config = dict(
    experts_per_token=2,
    router_bias=True,
    init_std_router=0.0243,
    norm_place='pre',
    positions='rope',
    tie_embeddings=True,
    init_std_qkv=0.0325,
    optimizer='soap_variant',
    weight_decay=0.06,
)
Below are experts of layer 13 (counted from 0) of a mixture-of-experts language model. Rows are named router (the router's row for the expert), gate (a neuron's input weights, with its number), up (a neuron's input weights, with its number), down (a neuron's output weights, with its number) and show model dimensions 240-279. Each number is 128 + 32 x the weight over its row's rms, rounded and kept within 0 to 255. Numbers have three digits each.
Before each expert's rows: "comes before" lists some tokens at least twice as common just after its tokens as in all text; "raises" lists some tokens whose logits its average output raises strongly, later layers aside. This comes from a sample of Wikipedia text that the model never trained on. Tokens count by the router's weight.

# expert 6
comes before: ", ", ".", ")", "–", "1", "2"
raises: ",", "–", ", ", "-", "/", "."
router:127122119131127096119130114136094146105083176089130151177102133148138110153161154137135117207185144094115081077125176134
gate0:153106161091173116111065087097118142085101125119123174067142150094088091112095086128132150130113099163113144120136121115
up0:108152098152134113113156114079188172137077123103153126156075099117130122089168136138129112137123091092108107157111067124
down0:127137137115136090125092182153141093119186113119132142077102120133121099100143173099133203093110120097205124136125167139
gate1:114075117096127139148172139173095165135146147114098135088090083094093100169169084109153165114058181148144152146139072167
up1:128080138079090120122038136126124119097198131120075097083119125124145127129128075091140148127091185169129126090089148135
down1:097125145119144146117169111106105112124160134086114069153136154129090126100138102131096099114102122135120089148129125116
gate2:135113148152153195081125132123142069102106120104097117152111169174148133054110173149083103099134099138119162190107156107
up2:167092070081095149129115163178122094081127134131091130093123184105153128200126123118128081127104084153099168156121122126
down2:119122079116205136096121095140134081117181139115179161146134079200108126067107159126158131117125152146127090111154106108
gate3:118120139128077140092082166113111171094140128170086181132082091147155103066142138129178161124120117204105093168149137112
up3:067067106100134124114087140131090151088104116176121150117090101141180134079151121153187123125178131207142100145087097156
down3:125132162118098084128161108167108093149160126142139083124170090080154127144148120180157154121164090128074151171098115126
gate4:167109174112120173161146113147129146105160116160081082093117168174097147185171162165100164136165090130175167058151089126
up4:086163093119147086118110120086157119147118095128146128109169110065145119079117137068120113121144154065126070148111123129
down4:122064154177107137153157116136121096116125124156111098139093124136115116127125129061093181172091122086143132137106142163
gate5:177160102150091169157074129123162135179134096088085114132186114104147128097151130127133104118090122117168093139135114114
up5:025095150106169070059101180169087107146122127119162154158041139110098164163105137132119136129133124122069147113104137126
down5:119102163129105108109169130122188117107148145105164159143168125125157084062168105147092110124132183147077118151087148152
gate6:039086139181132130153122116129118122094131113140106171144119123086174075124140204139107126098126171147080091134165103194
up6:226110098119085120121135090131121129186064138144151106056136105179109169126097087135142038131142110088137134103145091098
down6:033126154091081169165115090146086166076129114106183128148076104135107120129122117160136080180100188140096143143153137121
gate7:121165094094175096130098117173186150121098094109125160125127150144139171150159153102114072126149202161152151129113137137
up7:097133090132151108104148162170160159129084103105151146124192161133090179127118172140110161094170095114115138112166135149
down7:187145169134073111168124180077118146101201144117169182094133103122105103123140117080192130134167146079085157096148130116
gate8:202140154161117100128135154086084107105161094160088138117185064170180133160169042143136161114096129108146166123144096089
up8:084129104114069129119104127117134113162082138140147156127080162081076155139139106105125127115178120120101099146098150159
down8:144105080187115057112130158110092134132129166166171177096150128138176096153107067153109168156114125107131110182127109104
gate9:174153079099100121116162103114168145112098160137130168135096175132178128126088141113139119089126162118137171119076148108
up9:110116119158157128145107159168124074156142138135141155116220104131096111113158136129138077112125062135152137108163127160
down9:126148124103140141111201124130142118107147123111115101132089128147083128128087151138133153167132090112158171147092129139
gate10:128096148132096174105127043142131109151150082136152091182145126125177110081157102174160128082162133128139192196139131148
up10:124171174143147120183110139176113117107098186123147148059138156153086132148120151113118114159076089124128145153090173123
down10:118126142150184131134109179111104119148084128097114121126136131160061144125148109164090090114132128106143108078124096133
gate11:146149079137101151230145137171173143108078132154122153086174135164117108079177134155130100169122187094101131138126054149
up11:154138128115096131178114138083102161148136103132090170140150140130138061071121136203078183066199144155148108116208088113
down11:141173204197103158061117137159150047061138167097138186128156103129124109109151141123158111134077116161126155109130129109
gate12:088165114146095097149117110122060099113156154140061158133121172114088088177107112143116130128168196168095128101170101103
up12:176125132153093137150110110163133121111077086102159128107146097168159156148167128128115108077133075095115120099069146123
down12:122088082148144110158170188080136143068112185170197106146072108164137116126109106129129114122163093122123146146188115112
gate13:140094107120115131057071163108185117112158124140139158141103159106130161097106182129176137071134084134091121120101163092
up13:174096135127112099097120167074165175122110121130100100123101154140115160039095121136203134146138042154132164143135129111
down13:130083127135097117158126127124149142133076130169159086123128199152099101085158161154122104134158170156115136121124181130
gate14:116131124213105108132181128139171137148158159145175155112139145154157140098128109169143151095138143146109109161151151177
up14:088154120203114077123166123162144144102160150142139178122099116173163146096141131139171140081118138152098092122160143180
down14:144146150117100121113128139156164116171099174132192108147133125102124154109125120153118156118137124066121118100151091158
gate15:159155094074150124111112135063161174153182150122189122119161100156081110088142116155123124080126055165147133058131119112
up15:125135130175109146125159146187080127119088091108128110127149129113195125146147172083132145167125149100108128168124119145
down15:086150131180135110105108141147106149174123125149147135123109088120144148133123138126086124114180114136137139116126128127
gate16:105161163143111154076104065135132164120127099129129147117104114138147138101123121168112098149151150088172107143192042158
up16:105194134147134185073080105113115133124131107100160067150149187108115121125126155122087096161179121126121125106119096160
down16:121109086105137155171138129088143137133141106114099094105148122114139159092107171170131125146120132182141110071134090154
gate17:116120131131150133125123142173101136147126076104138134122039135104132125148080104129163109109085144198122108132113142152
up17:150090142169070161124161160094112103142169139140147141147179134125117129149119163096091119137165093062084149128133085094
down17:122078115198105152149137141155171114178167161110147159137148156082183087121172052117182122136164091116155161158165134133
gate18:126102073033131131137159154155141141077193146143110155091142133065139107107154155133094114159095073127174103201123152097
up18:122154086143171144092149134108187149171161163105067128114133116143129154134031086164123172063111180110079187145073136147
down18:145094166114146119135047130112069161131200181120139122163132177153080159097119113167128194103191096097127121111156139103
gate19:129175095104116109136128079120125111147108144087115106147161151144170086103151125143111166084150084126128105135119131196
up19:091141110142136134073164115128090073092086087138156165179139167143167155074137066152139106151178086093135137083115104175
down19:132154167108106063075160103128159120095138157108152195114120091125094134088148136081215090114088179078089067111117156182
gate20:159133096077190096127126137181164136148072153110098135075192136090081103151119128127113089125134131124100172120074111154
up20:142176133105161129136131100124065104173143157157149115084135181080141100157110084165127178142098068123125117115081129097
down20:106150120104129103110098075185094122118130130135171142104131162112068131120119161068135175093103172085134081118143164063
gate21:138115102104149103153204162168093172117140085122119132187155135081126129122195193084154081153136055150155117194127130115
up21:099123153127107163130075047151093110114145120102120123081124023153157155133123076118153124075154152145145154115139110161
down21:161163144151163123123133128102178119099131108103113115182108158125135084129124134116145070142142113135118128103151077139
gate22:095072138112165153098166095134207117094060121084107149163163101151135089105113156140109114124171110180103108154148132150
up22:071077114128165133117149153108180061161117134084156141184125126142126110147143154156141119162124180168161097187125153100
down22:161117113184079128154198163142132150117077156160113157097124099128134184094109128130101074128148092179114110138163107106
gate23:131145072075100156137074102151150171113162164133088107130119155100125123122095112104121149079185134151181092109191075138
up23:115117094129182092123106145144088128129142184154146147119140141095161194152102152152187121094157145094134092144051161188
down23:186166116105107110124102170128139136138112210092128130175101102127102080113159121079074115063118099136122148140138134204
gate24:104133151118149142088090126136074143141103156119107164120113104171174148148125146121112175140110177148137082128192130121
up24:127066109108144099135168108101138138088143146186119150137143188106093143108136148079158121097145080121196177070117093118
down24:090177078150116173142118084116074154058141083086125167123130148163156096116126122160110167153137108125087045136126137082
gate25:105115138158149168136144132102092099074067161169086049176166183110088149166106117113145117158091106121142135093109176089
up25:112121114158144175059069138139162120151195101188159167158182143158127114156092144115132129131075187124136129190152109147
down25:151088120058143122117165162122132187128142119076118153124023119103116123134139097070194146136129144147099209105114107212
gate26:171117077101092110148103122129099080153053066057087107133056114146099146102077133192133103150135129103136129119126164153
up26:174142118094116107083097165115130135141123115136213147089173131097046124123083163170155138094129094158118076147140094141
down26:100136106124111116090162078107122150130115154140113083164104172138100160177098135129118108137181182123120095170078119164
gate27:165119100101137112195142093135112149152169125136113086120116106141137123067172041141139094162134128103207158173121113109
up27:094194111082176138158169114087072164152191112140129111086098143140118154072154078152113113091134151084169171101138091133
down27:136150150148054159144104081141135081125098095101145182168120093145130101091131097155081152067127155121165198081145130121
gate28:127108131155105085073145121127169183135125118096130118169139122091097115121082089183167154146051130188109097076103181026
up28:111090095105111119132185091120147118163145174142112097094125134146132174145128140126147115142140150165106089157170125135
down28:125162148151124180101063060140102139106079099160125103064185168130079117158128138094081115132090111136064094099137128135
gate29:148125116040094115105122150143134203112141138109153166099092174136100116137158126156112084138100150150091145133128136192
up29:125123154188176115090176157098129170099050090113097118137142135071067148134114180172097161178152193133130136117152125112
down29:090145149095122123116158107097163101162151092124089162058096100119125175142127107151172131165143095138165071147089109130
gate30:087050147096073140155079139108102173074085055122123154154168142152139034126132170132182138194147152173123107087150121142
up30:117104184100136133131183125115102110094114113112117127112164151130139056156088168131095137118091157146145178007163151178
down30:158061123138161110139095095145158133099128095140165127087126055146155122087149127088101097146184106126131167161113073136
gate31:047144192135111134099147116084152075112114133090125159126150132183089102060117111145127096097094128110150146128128124085
up31:131171112076132140098197119108180117118184115149123129140112112112145103112137116143062150113108123176088105140161100174
down31:029095079155112091113155109121114144154094065108121191164109080122091165129155162102169163109148113136185096152141097098
gate32:112092067125136133138106127182096097132136099143089109183127155115115091099130114139169143136162191117141160129097135125
up32:133118148129121119204199130131146099077147169135143169114165184091145085122148098173078097122115129136101143130121120116
down32:108113112104103123107068060140095118068124088149119131098119142115131226124132104143100152127155136095145134120099121132
gate33:159137113108110086101102141149105162099098105133083098131159130119161163077171135145111068144112143151122127117176106174
up33:179120139105074115124122147125104173124120135125079081147160126144172155072109151124103078065121209148144104139112139145
down33:126120163117147191139160084113117117128158119151170136124126140135078053067176120139166129141134096122198166162124196140
gate34:197109125080138122107144082114122127153109141142103103164108106161083072078123153131124051141141147153096210108124151180
up34:131082146152145147093112105106063136135117077079160114121136134172127135161130157142115168093133169171196067140106128122
down34:075189116141102091134118172113098155143154170129115132080102119061148104142147155144152137127167115150138086157103117110
gate35:158154048175147121102081120170182182121106145113147151122132073079115156115088160132143138122094139131130118160158090100
up35:115151175081106158176101096111163123114121156098113119105100181116134090142175087105123114130168129090196066066089128154
down35:129113205125120152149106127192179087124078105092118118128081125132092151115106110122109190101122120105111142103079097135
gate36:151140108086099096115105125203128147074145134143134109071138135121096095113125122147174145111158113152179123119172102083
up36:097096135175133131130113094109154135182145151153109127139136155122113144158129144127125174143107144116075134156038132148
down36:163107133139181120162068117066158133126157144135144099111163062112128083175136092120089147095161095093124121112213084085
gate37:160122162130099147174186139154146139125130134204164181147122123136119147167140127181098126084191098123203086159095115118
up37:121196164103193094118087149133117194145080186075138073098075137147141155125140169100141111163101076121141137140096141154
down37:128100132156048131119126062090109152130095124129132092192105094102160066120088082165072139143173161166149099126132155121
gate38:106093163141122166128080110110100110119094135127112113183102141112114122103117160109176191073155071135156111112097113157
up38:157148122153177110132148085134123143089156112103155111158086163122179108147137106153200068134178111133184124112131109092
down38:114137060161110111089091148123178172102150119152162104140130085111099160137177156117170164096153080152160111084103178096
gate39:105111136119141141113138132125116148090110103122154115091106123144078076125131143124184161108155131077130149111145089117
up39:152125113109108134097144120145140166152140106087167115118161138159145114079126166134108119107149108121156121177170158118
down39:171060108124101094118118148107081178120134185106127082146111141140095054097135123107106078132075203143142082210095154135
gate40:137130146215161162129155144098096105097179188097130117176156188126098077065074181093124084187102080100102157090128065164
up40:135149120089143117146143092111196138131150065106094146089119127142151143138129138109144149166122154136143135119126187091
down40:160146143122176109126119160128117122102117120146178136161181065189091181126173096111161141148157122134035124164128117159
gate41:144119134120098136096100126105141120077090101154171125164163121097119074087141135168114154129103171146100142057156147098
up41:152097119148149096166093143127100112150105163165114116112142169142160185149127065108171145192152136108123179214122101126
down41:104063154069171126136092109193140086076093166107104080092123115185120124123154093111093149150117124145084171141145088150
gate42:137166091156134097140129087138143158079076092143098127129095147104125102121116117142148111158086084110169091139131107128
up42:159129124116177159118120097094112156172104183098154092177137141182146147077125094121078094099115153095138173122131150154
down42:145107128154102151139142103086147088188135144169127130145116160085120154173134185080108090159064091153118177140123135173
gate43:103111120156134162096161140071149110162115070165138165132110127161085168113145110159118127174176136111120111203113138136
up43:157119113128096094136103160177098125131104109134104095122136105083171125138174147099166147130138126112114112139132098168
down43:135077145124172128111127117160148111109096170112169135167119109147139065077087112062133092174151092138100121109132170199
gate44:125075134182127097107156146149130132147115121109077150145065070130181120127106112146108118150149139165088088097107123147
up44:084171138152039163118174139138134081165147154160150146107096116138162152154136153127083131160102143168056154132044113161
down44:099179171145071049113136142168132141118088123177154195153083109134080128137145156136163028102118121081152169148152147101
gate45:171091139142115142162151152173097136079129130118132135068135177101119114147163163062127170100136130188104133130128139149
up45:180124128100145100157132118142099134084139099046126133139049158108132135125175121109158133099126124169100118064078123102
down45:114100081107097135094179049147139133122121081122165144067095132166112123142166153146174089105197090121137142131098149138
gate46:158150129109125096135113154131121110145140151098141077085128064073048196142167116150122113111116041131118091084124134116
up46:173086131141087162104188098105132157121133093153120168163095135174143083178129128119133099139123168084121185147128099117
down46:126129156169079164126135112124158059099189106118150090092138132174158112132141087122088083094106117144091107109119130125
gate47:158174080111134136121152102115085139204164120112138161128092116049154087115130158149141110137066087040121183120100095096
up47:110053145123142109116121138138162069146123120144094106182191114129106129177149155163132158124121164166084161161093243141
down47:099146149053131134094148130106148140145149109101089100141099183115132116130144165084140099114144129125189099154110147155
gate48:139125117167115133105173127180081126130121157134102067171115146110148093168126145112133142119163156118145187103118120124
up48:127144118070151157157079142100121162149179122145104217107153030093144137073140118150138076148098179124136136199107097188
down48:119193090138126097151136118165130146168127125092148102099103115136114140146148148133191113086170138101050083139157167132
gate49:116138076120135171116041200177123157171174158163137123086179096101170102141127118163143121098092119138079135157114132140
up49:137095120079113059119121154084131129064111197109161120152083135100170149146171068036135151150195078122124089091151113185
down49:120132087111143086110203136119068051089065092118219127143168132135062110116150183100116112136146161116172081059079140123
gate50:144152119093170098097115142137041106126051115142127148121115091109127106155131135099170134078104153127158127091095131139
up50:088154083092125146099099132133113115111114120079138104171067110116131092188110175091171148072098117185081114161111118162
down50:130145085095138145093110119051084158160187106164152109152139133094078142116132120077099098161097091157123186140135112066
gate51:162124078138156092140102087134112148136161138195110125092093134119167116105125142108094209142176127148146146000102088168
up51:091119134074094101144172165191116110109064147168106087161140149150093140115097195100170116126150110168121124174092169158
down51:214193159089115137118151136181123157107158128167144115145146148137095165097185113122121112120127116107153157123116203135
gate52:119121156078111120151132122039157171111078164075146144071121106124114130084142095110134126081127140125136123091181118099
up52:129122073104140109115085110103118174070123145065159153085099121111171140106108066130187125086180136091080089088122132103
down52:149213101069070097109122176158125100130119100155114097154171101101138100053115128162150130087135151105101197104105132095
gate53:133129076161134128106215066174142172078095168131154063088157132109167166107113119116135138146112150131108153099116162129
up53:153136145113165176158096134132068074155160111119136155149108077156131100137133117149145152078162125140141089114169123144
down53:119116137077140099063170150058157142117112123143122119126131178111077105100150145183177090128111162140075126112115180186
gate54:126099091156106095089152173151126139048181175184150135099169113128138117118109140144143147119090118109125171157159136118
up54:109125084123090098119124170144083108077171100165111171128112056119195112144159130113158135130096158093135164131146140109
down54:106137122128083153161149078155116164117206109134075125141119152130174112134131088109119092148201138136157123170083117202
gate55:132103116095103121127082218109167154099135131134132160091138087030099133077107158222112132124143146153131144122146105119
up55:098131119129124127112171128069117096150170134139091137183193080225163136153139102098119172119144089100176095129080157109
down55:196114166129086163149113077168128158100093129141151103107134100172177186111157152163103131167170131193123129124102138116
gate56:114118145185080143162132166170114156081107132124146095113134176172136127144109082159078138207162188113142152143154171103
up56:107129130127090109123146145092134165082159110148149129132131087144110104116169079137105162149148200157133096068101138152
down56:125074157219164160092143143090120161164131118107110139103154169146070142127129128079126113086156121147132102174145131128
gate57:135131115124156166110107103148119144115123098083151129113145129151108169171171200099122161043192180106140029094137100119
up57:126120103102126131118119173132099115146087119106138123120153092130111130136132133109122159088160134090162032117141133116
down57:139165060117165099128099107141164111124192131127166133197126127156099116132136184147137112150155135141086153108112111134
gate58:113082113160121123131131119161106106139117153149063126173126143126142137112159100061102076164167135162148112121079134149
up58:141153162123102129064111110204144131063135139139126070085169105094120121100173129142139155112163171098140129148093178117
down58:135109140144123121127170175147147110134076096136145137143081129099080096186100145122097119126154131141032113170127103129
gate59:155131067140180130166111187145141081112157091096176159163091157163106172102144185167191101108195161172125156114106170128
up59:142172056092157115153086112110142177091150094078098212140101136156132141095159132176169095104170184146092115051135162161
down59:146133118070137194099134152108165114157106163127095102073172132151140138145159111088121067095143127119145127077085105122
gate60:145107060119146151127158124097132121050174106168114118125136118119112116107131103147097149098133084092175085139146131143
up60:119137116146151143168071162225133141136174112118118087109133163140151086136118170125099119099135147137098198120049127101
down60:044143079156068119155111125128121154151048137104117102121106121155072143111119079127158174143146130121147168157082173107
gate61:132175116108182039154111089087117107148179067206119176145160117187141119121168112105138120128086088100126120138089102106
up61:104113146151144095143121082204113075126166070153096121116136140115119115094078133098122169099097057145100131122123147138
down61:136144132122124136109109094095118180161128125152137067117126162167140102113136128154138111204164192128081118149107163118
gate62:157108107191125127123111082112114108129185157157103174144104194084147083178137162167090155175111141163148143083106142100
up62:148164059205107137144177178159059128145172138158180149141113185083166145134179145124133185150086138112133109114110204119
down62:215109106109121160127129151150087138189181106143147095136123153186180106142161155118169101164114161129143123135176164135
gate63:159129119127139121145118045096132189108081151129164105120198171142112213146131124101111153104086178126161097082147144111
up63:093109112116176125102123162147123089081172088146110116125130166138192059087120180112113150117219121114106168187114142200
down63:136114133154102131112142140151078081157171134141141123156111137123176078166085090085136110158086091091164106126203115157
gate64:099107082080095169156119113144180173110095110116147155133167142103154138123104108103084118089079123108100090185162093121
up64:166141074101090121134125113117134111095098094054132092099110132127141107097123107125151168143084129140080119120112122159
down64:140186123209158096146072155032145122144093127159088159169122131134114122172129120156126137169174125081154162101104136111
gate65:141158070140135144138138137113092126181136171170132161135119102133146173156141118171158086097165113116176157135136108129
up65:122166153108130119141107086156115112110052105085122117092146157115112153085136116134085193113075142111114114098122128161
down65:055139066158104126101083096107109176072123151145156190118078170101111180106101117136112125159136057130134114108150117121
gate66:145124105168150139119158094167080161112204148160118147174051126110152106110124144173187117101120078119163088153070162111
up66:191102116172154118123098092113078137110129112090113139134082183139191145083148149094113122107121109167100117054072147121
down66:112113116151138081085081162103112070123120101171143162113178193157125111167184124073189112125065186140136112141161108144
gate67:153094077076092111100106110111093129090103140175140099116189169087149149181143116093102185164154117091135153148146144105
up67:068180157118143160086131145176117137098101127147078137146105076180126135120162155106074134137112170121144123096191092152
down67:130191131203109113158142124125166133155155116090125154128144107138111151198163054100142087098140114128122143130101145131
gate68:153134081082144104133136154096132132081142130113113161115114114130189157155086042140094150123199104172126077122172099143
up68:102087185155100121072123085083059134109092147146159111167111097158060112131134121133164108117180166122186104132149140133
down68:122128155126146171110143065132102150125130186158072113115110150093093157111152144137138149087074129097070077194106069188
gate69:078073138133106075109077146127175135111162118126094101176141069174127112071140081152130125175162119108124197150074132139
up69:146106065117138077158127099108172170114209119145097174124078072122087107097107087134130129171138069089124228144085107143
down69:134134166164141122106068164143137145088146158103170151090172227126091127116111122156051173092115073102162188083124143143
gate70:122170109156112103135120076076172106142110067123130090205133131070195132128138113110126088079124155070121147070141120178
up70:096113119103117103109101123084109142115125092146103114182149157111145130066111101196162117101081145156161141172158143198
down70:168147116074178117092129179080136159138155161133155126090076103113063172129112096146165104119151107129079094056186115174
gate71:109104045108146073137095099118172100156123165119149137143083114153120125063110154118149094091175144146114141092089138089
up71:125112156141149165197155149099187109149172201114102157112153188139084106137095100154134193150101118159131164172129174085
down71:127127153163117088148101128112139069108123073101207126086109153134167128096144102125155126156147097157122152088106105110
gate72:167123128088150144194147130179166154105109194117121107086167118153110083133165141105117193108129102086146108103163159101
up72:196161132118128130192102123194173163116104159109127118101100124133105158136106124142174160171155085134130176092118162110
down72:211136097125087072137150210082095143178164134064180176206134087074087119102108212124079128124083163140144100075111150134
gate73:082166122124131133125148090159164128149157097120138083142137130162136168113178094147089182151132162056119107113067101131
up73:103137106124055158134204111148166132154213139136105129086156086133098163123115118138118161180095183089065103137113118083
down73:139117159122090106125150156078083128128096134093160133155111135117076158223120110093094172178138148110160120140175158082
gate74:117096104094157158169143128107096123116144169107079132125107113147125175112143147122135025056132133122173133132135089164
up74:119131104120059148204206144123125130138159123074124115119112078191074139123109197129129095112085157114124118135109077152
down74:065130136136154090148136124144148103059084086077084189075117137096119103091197153111201104122122094084101110151168111138
gate75:172164086112147043148133097120127105068107145128133117111119075116116094185183137133163204119072114145147091070124101125
up75:125121096129094147113142116093070153119105135126068130135039118149149112134118157164115074172158118123159092143169076121
down75:100126200125156072133146116081159094097094157085090161103176159139137116109093127122140190169121098146150179090140102139
gate76:155128135115087138104168152118148084104073138161169102118172082112158148174169140122121067203160116079105111100091111171
up76:092072163090092120085137117138148098074105095103168124163181122122135101133136120112123148174089135086138127168142110130
down76:115116136138151092141116193126194135080125134115075122084147154159113038115119082143119133130155122100114097102150133119
gate77:133121160155095063041102085143147151132101101137145079112117102145124163131141094125136161118024156083084112144093091153
up77:106104106131144164243120125136119079155146094117125146087133110084100121131129146131137113133190107171168087103186175109
down77:114179094102085073104109073117148135117102104115130168136106083111066139145094151134155115191147105067121100132075170070
gate78:127132105126094124150130117177138140125142096198062108075120102207155154165140137132096167095114140070133151161134127137
up78:154124129090135118182111192158140140098165117137057130078069134153151139099228095124119152128159159050122142136113106138
down78:149142161125076060155175115184149102186136181109129118129106129177092104121128121102063179152079107163119082155128139113
gate79:110129118138123155096152136180106163117159107135122170119153145124121117146085143119167121139135110134147152127162119171
up79:107164117099136110067133125174078113168156133069138156128176122105076099110120174159112134132147091142158116108149072192
down79:097147132193182120095102193068094085111153108147096155154081161144118141121101124148113137123141128082132169107149146138
gate80:130114175092064068124126110097116104131121155186137147143095112069171113085170079197112097140181124175127146149129124157
up80:137140175084162191143126182123098121157166089101121178161131141098135124138128087087108116119067108087158075164143116107
down80:108123129137125178057117111142113110118163045161135107111161092128181156169148129043177089136106164174071109104146128133
gate81:112171156095131096137160165121155152144091100106096187107143156191183095180157119147169078148211133110131169101169095186
up81:113094164148108156099157129141187101158152088149157110122101156152075134127105118157067135129133108067120086075158129119
down81:079182093146121133143212179142148147132106086163165179089129119167130141146092154103153097175117107099102145111094144153
gate82:197142089154087114102146184087091172147086159091172101161211121160075104151095105146126164136103097132107145073113123085
up82:059112162077152130114109035147142093120155134128075129082092130109194169084128167090151095138168172101102098184154130181
down82:135106139149202121091152160127157136191130118066190162114151175153131200110158120158151090110116061129099061139114130066
gate83:079175164080123111121106106140145127121128087133183122129147143142137112104158123180132130121067101155168113123032151151
up83:147150154091205128109125135105138109146106123150105116127109138135060158180101092136043129144200099056158116118171117182
down83:111206067113099134149125130082097137140182161105082152130127117103154098103143128123166072060184155149148139121136116159
gate84:130096193084192142151093109169143113137118099133119067094156118126173110157094104126102162150167119168160126159129107102
up84:091133082154112073106091128137170172074157121177158082118147085145149077049089136152092136117143123075097143157168103174
down84:103173165145111113071110125135117098047135093130164144094107104120117109154117094139113063153099150154127150161109160129
gate85:137121162117140191138088125106182152077127153098118177130170114125168112100250172115112079185167078092168090168125093111
up85:115172046130167091105138109107101076177139119136112135177127125107133149105021089091136130099138126108091214072131133186
down85:120183124124181090142148131133114100131116180122144086172162137126101134123137127130162098140108133162111124086134067103
gate86:087131104112145145161077084164102115128145135088122138082129112079147139138127083126086158131085062081166138176128078150
up86:075125113129107166134126052165094055134153208061087106042121157120137092137145114105056127131129087068121128142088055112
down86:128085164109110158129096130157164131134104094101114115158090106176072105090124074100145143120116154160141106108117151184
gate87:134165096160127106123137155087134137077150144137107094140101094155187086079146159114082124145069151145107082147124098115
up87:166106115124175127104149156143108109138170096089139146084123148144116160109138115113103123137171111118136119141105130070
down87:067081074124128093117140138092128102061169144065157155202156153151134136119132141116133141122105145109146161124136133100
gate88:095117078130159155170080105153172132128128121109169127136150069122096115155150154177117185149137122058169140107149061141
up88:154075153111133112148125125100081134084126168191151125124103121117108112125101100144144143107116141121123149199192185083
down88:120149111117143129179167147154093124154101086164134073111171121101182165099139123086162117099132131099085107117101122067
gate89:173157070153139093168117129140129139098189146135139107132066111122111154101159124145062140096112148111120122077116147089
up89:150155157122048129090157111174151108152060133159141084172134091136173134136129167117134149137113128021128092122139084129
down89:140080178146139067083124092184129172157146058117102147090082075097096094192131113189106083144164130133123172133107063169
gate90:177162124105102108153172175118104131134167159099122108076132105178116088121173121102154121128156121114137154183156063147
up90:095111110088079143094147149166093138134086116085116156148135098094138102151136132104160156100134132110108046143129105128
down90:160177101114093121154163129085121191132137099167121117144085130129135120097117199142129151117108057137132090151129172148
gate91:145128153153145117093087143104086110080050118100117149123125081108085199161095113086145122130160125157157101085142117101
up91:141143121130110112127109067099143210154132155063127181118137060165102141138138114139135090035074160108121126117158146135
down91:060168124124118136176083116121098103151131133086168169133195052159089140106103196105114111102137127110187124111082130142
gate92:069124130027120122110139126124045082123101062149138171162139141130106094078156161093089146104196155184118115122071114067
up92:109120095107121093160135147130142099139091146135099121131098108090137103115161168103060116114122134098105148084125156094
down92:107145132146110138106134184188095145156120183141141121160116087173079096137086175138181129114133128109109072133089112152
gate93:131110089137160104113140156153143148078127110128151132082200168146130094082131102121145127153152077091113110175129135142
up93:110100122150166127104076120154091130054143078079102172091152092160184093098169147103194124151172142172134081159141113156
down93:154131097140119132109116097114168140153119115136146126090149127154035173174161124108133097085097164170121095106142105197
gate94:093111090192175156110125151145146086046092123139140097133182163147057164143157096144130143158145132138103125127153110128
up94:066125174101084164118118143145117103093156117118123210168181172105125136121116118104095141120095173118111148186124119122
down94:122166114123066102165148078108092108146194087095114205119105134156110188087108118143085197102110093127108107149095134077
gate95:064138103085083122126088176132107131155118110065122130151128107133109127196147135114084127156115172144153128090102112102
up95:046176098118070111129141158100169155151097112065171125137101075130140086168150113104065080101131153129144163113084107121
down95:126112150156163122161108183143107099075096073084144112074161144124103156141096119091115110165103123106065108113176145086
gate96:116099133078149159155138116120081134153130130167091194190114118140118138165239057103172150126149176155175089149152087138
up96:174142140070111106157122199133172127158133142084136161164117080098080133171141121218127143173125114143129114177136075128
down96:125115175141126099181141130138156106103080150145136113145156118161093090085148139052125191137124169131172180207124160118
gate97:134063082132164132070149086174157112113076096221103147061126106126143114114158128134126152178080119136109139139199143146
up97:116099125099123097130138121126133105138157133175059114087098126150081185127154079161079124074084051133079096115133148110
down97:117137115122162091166140104198173150119122168186102158147127045117115164192110153115069088134098142083092128135103189123
gate98:041100126094180130059139133159190130135131092132126073144128168101140094085160116110124124100187112149153106181149124140
up98:074080105047166100049116104090158145192121106128125129098084212104121098126136095106117138138233190188129094184160135154
down98:113159163162125115094111150149171101138113098149119123112131067113099187172135103101115127088186122132093129188120180101
gate99:133117112075086106154145089164130165161140108160134142128136158123119094126153155100113160055114192091236125077145126135
up99:125165132097153138140127101088042123125138138097178100160113148166146142132119162098166103105132136073129111170149128129
down99:111212114168165085128152156133131135090067143127069135174135110180097130170161091125099138125103153095137194127105145165
gate100:072068117110181038129187032103147177126134186168108122112160138134116135130170058152134131129130076105090090125105078129
up100:135141152140151174101091155155103086151169094162079141149133107110122102105085190075074122108136068094165147099087160144
down100:162201142078083085153151184114130115090075103117089074136129127137144128103159113183149074147109141153075132121134140133
gate101:081122080138087164146113145146108121068110125184110083139157126123130100166144137091098195172174160137186115081127139068
up101:134166092124088139166141119144108139072143128162147121121172116101126127192118164114126182134128164144164134124129155108
down101:113170127156142109135175147155150117152080229137136157130140095135142195137126074156096089106148073072173100201096081155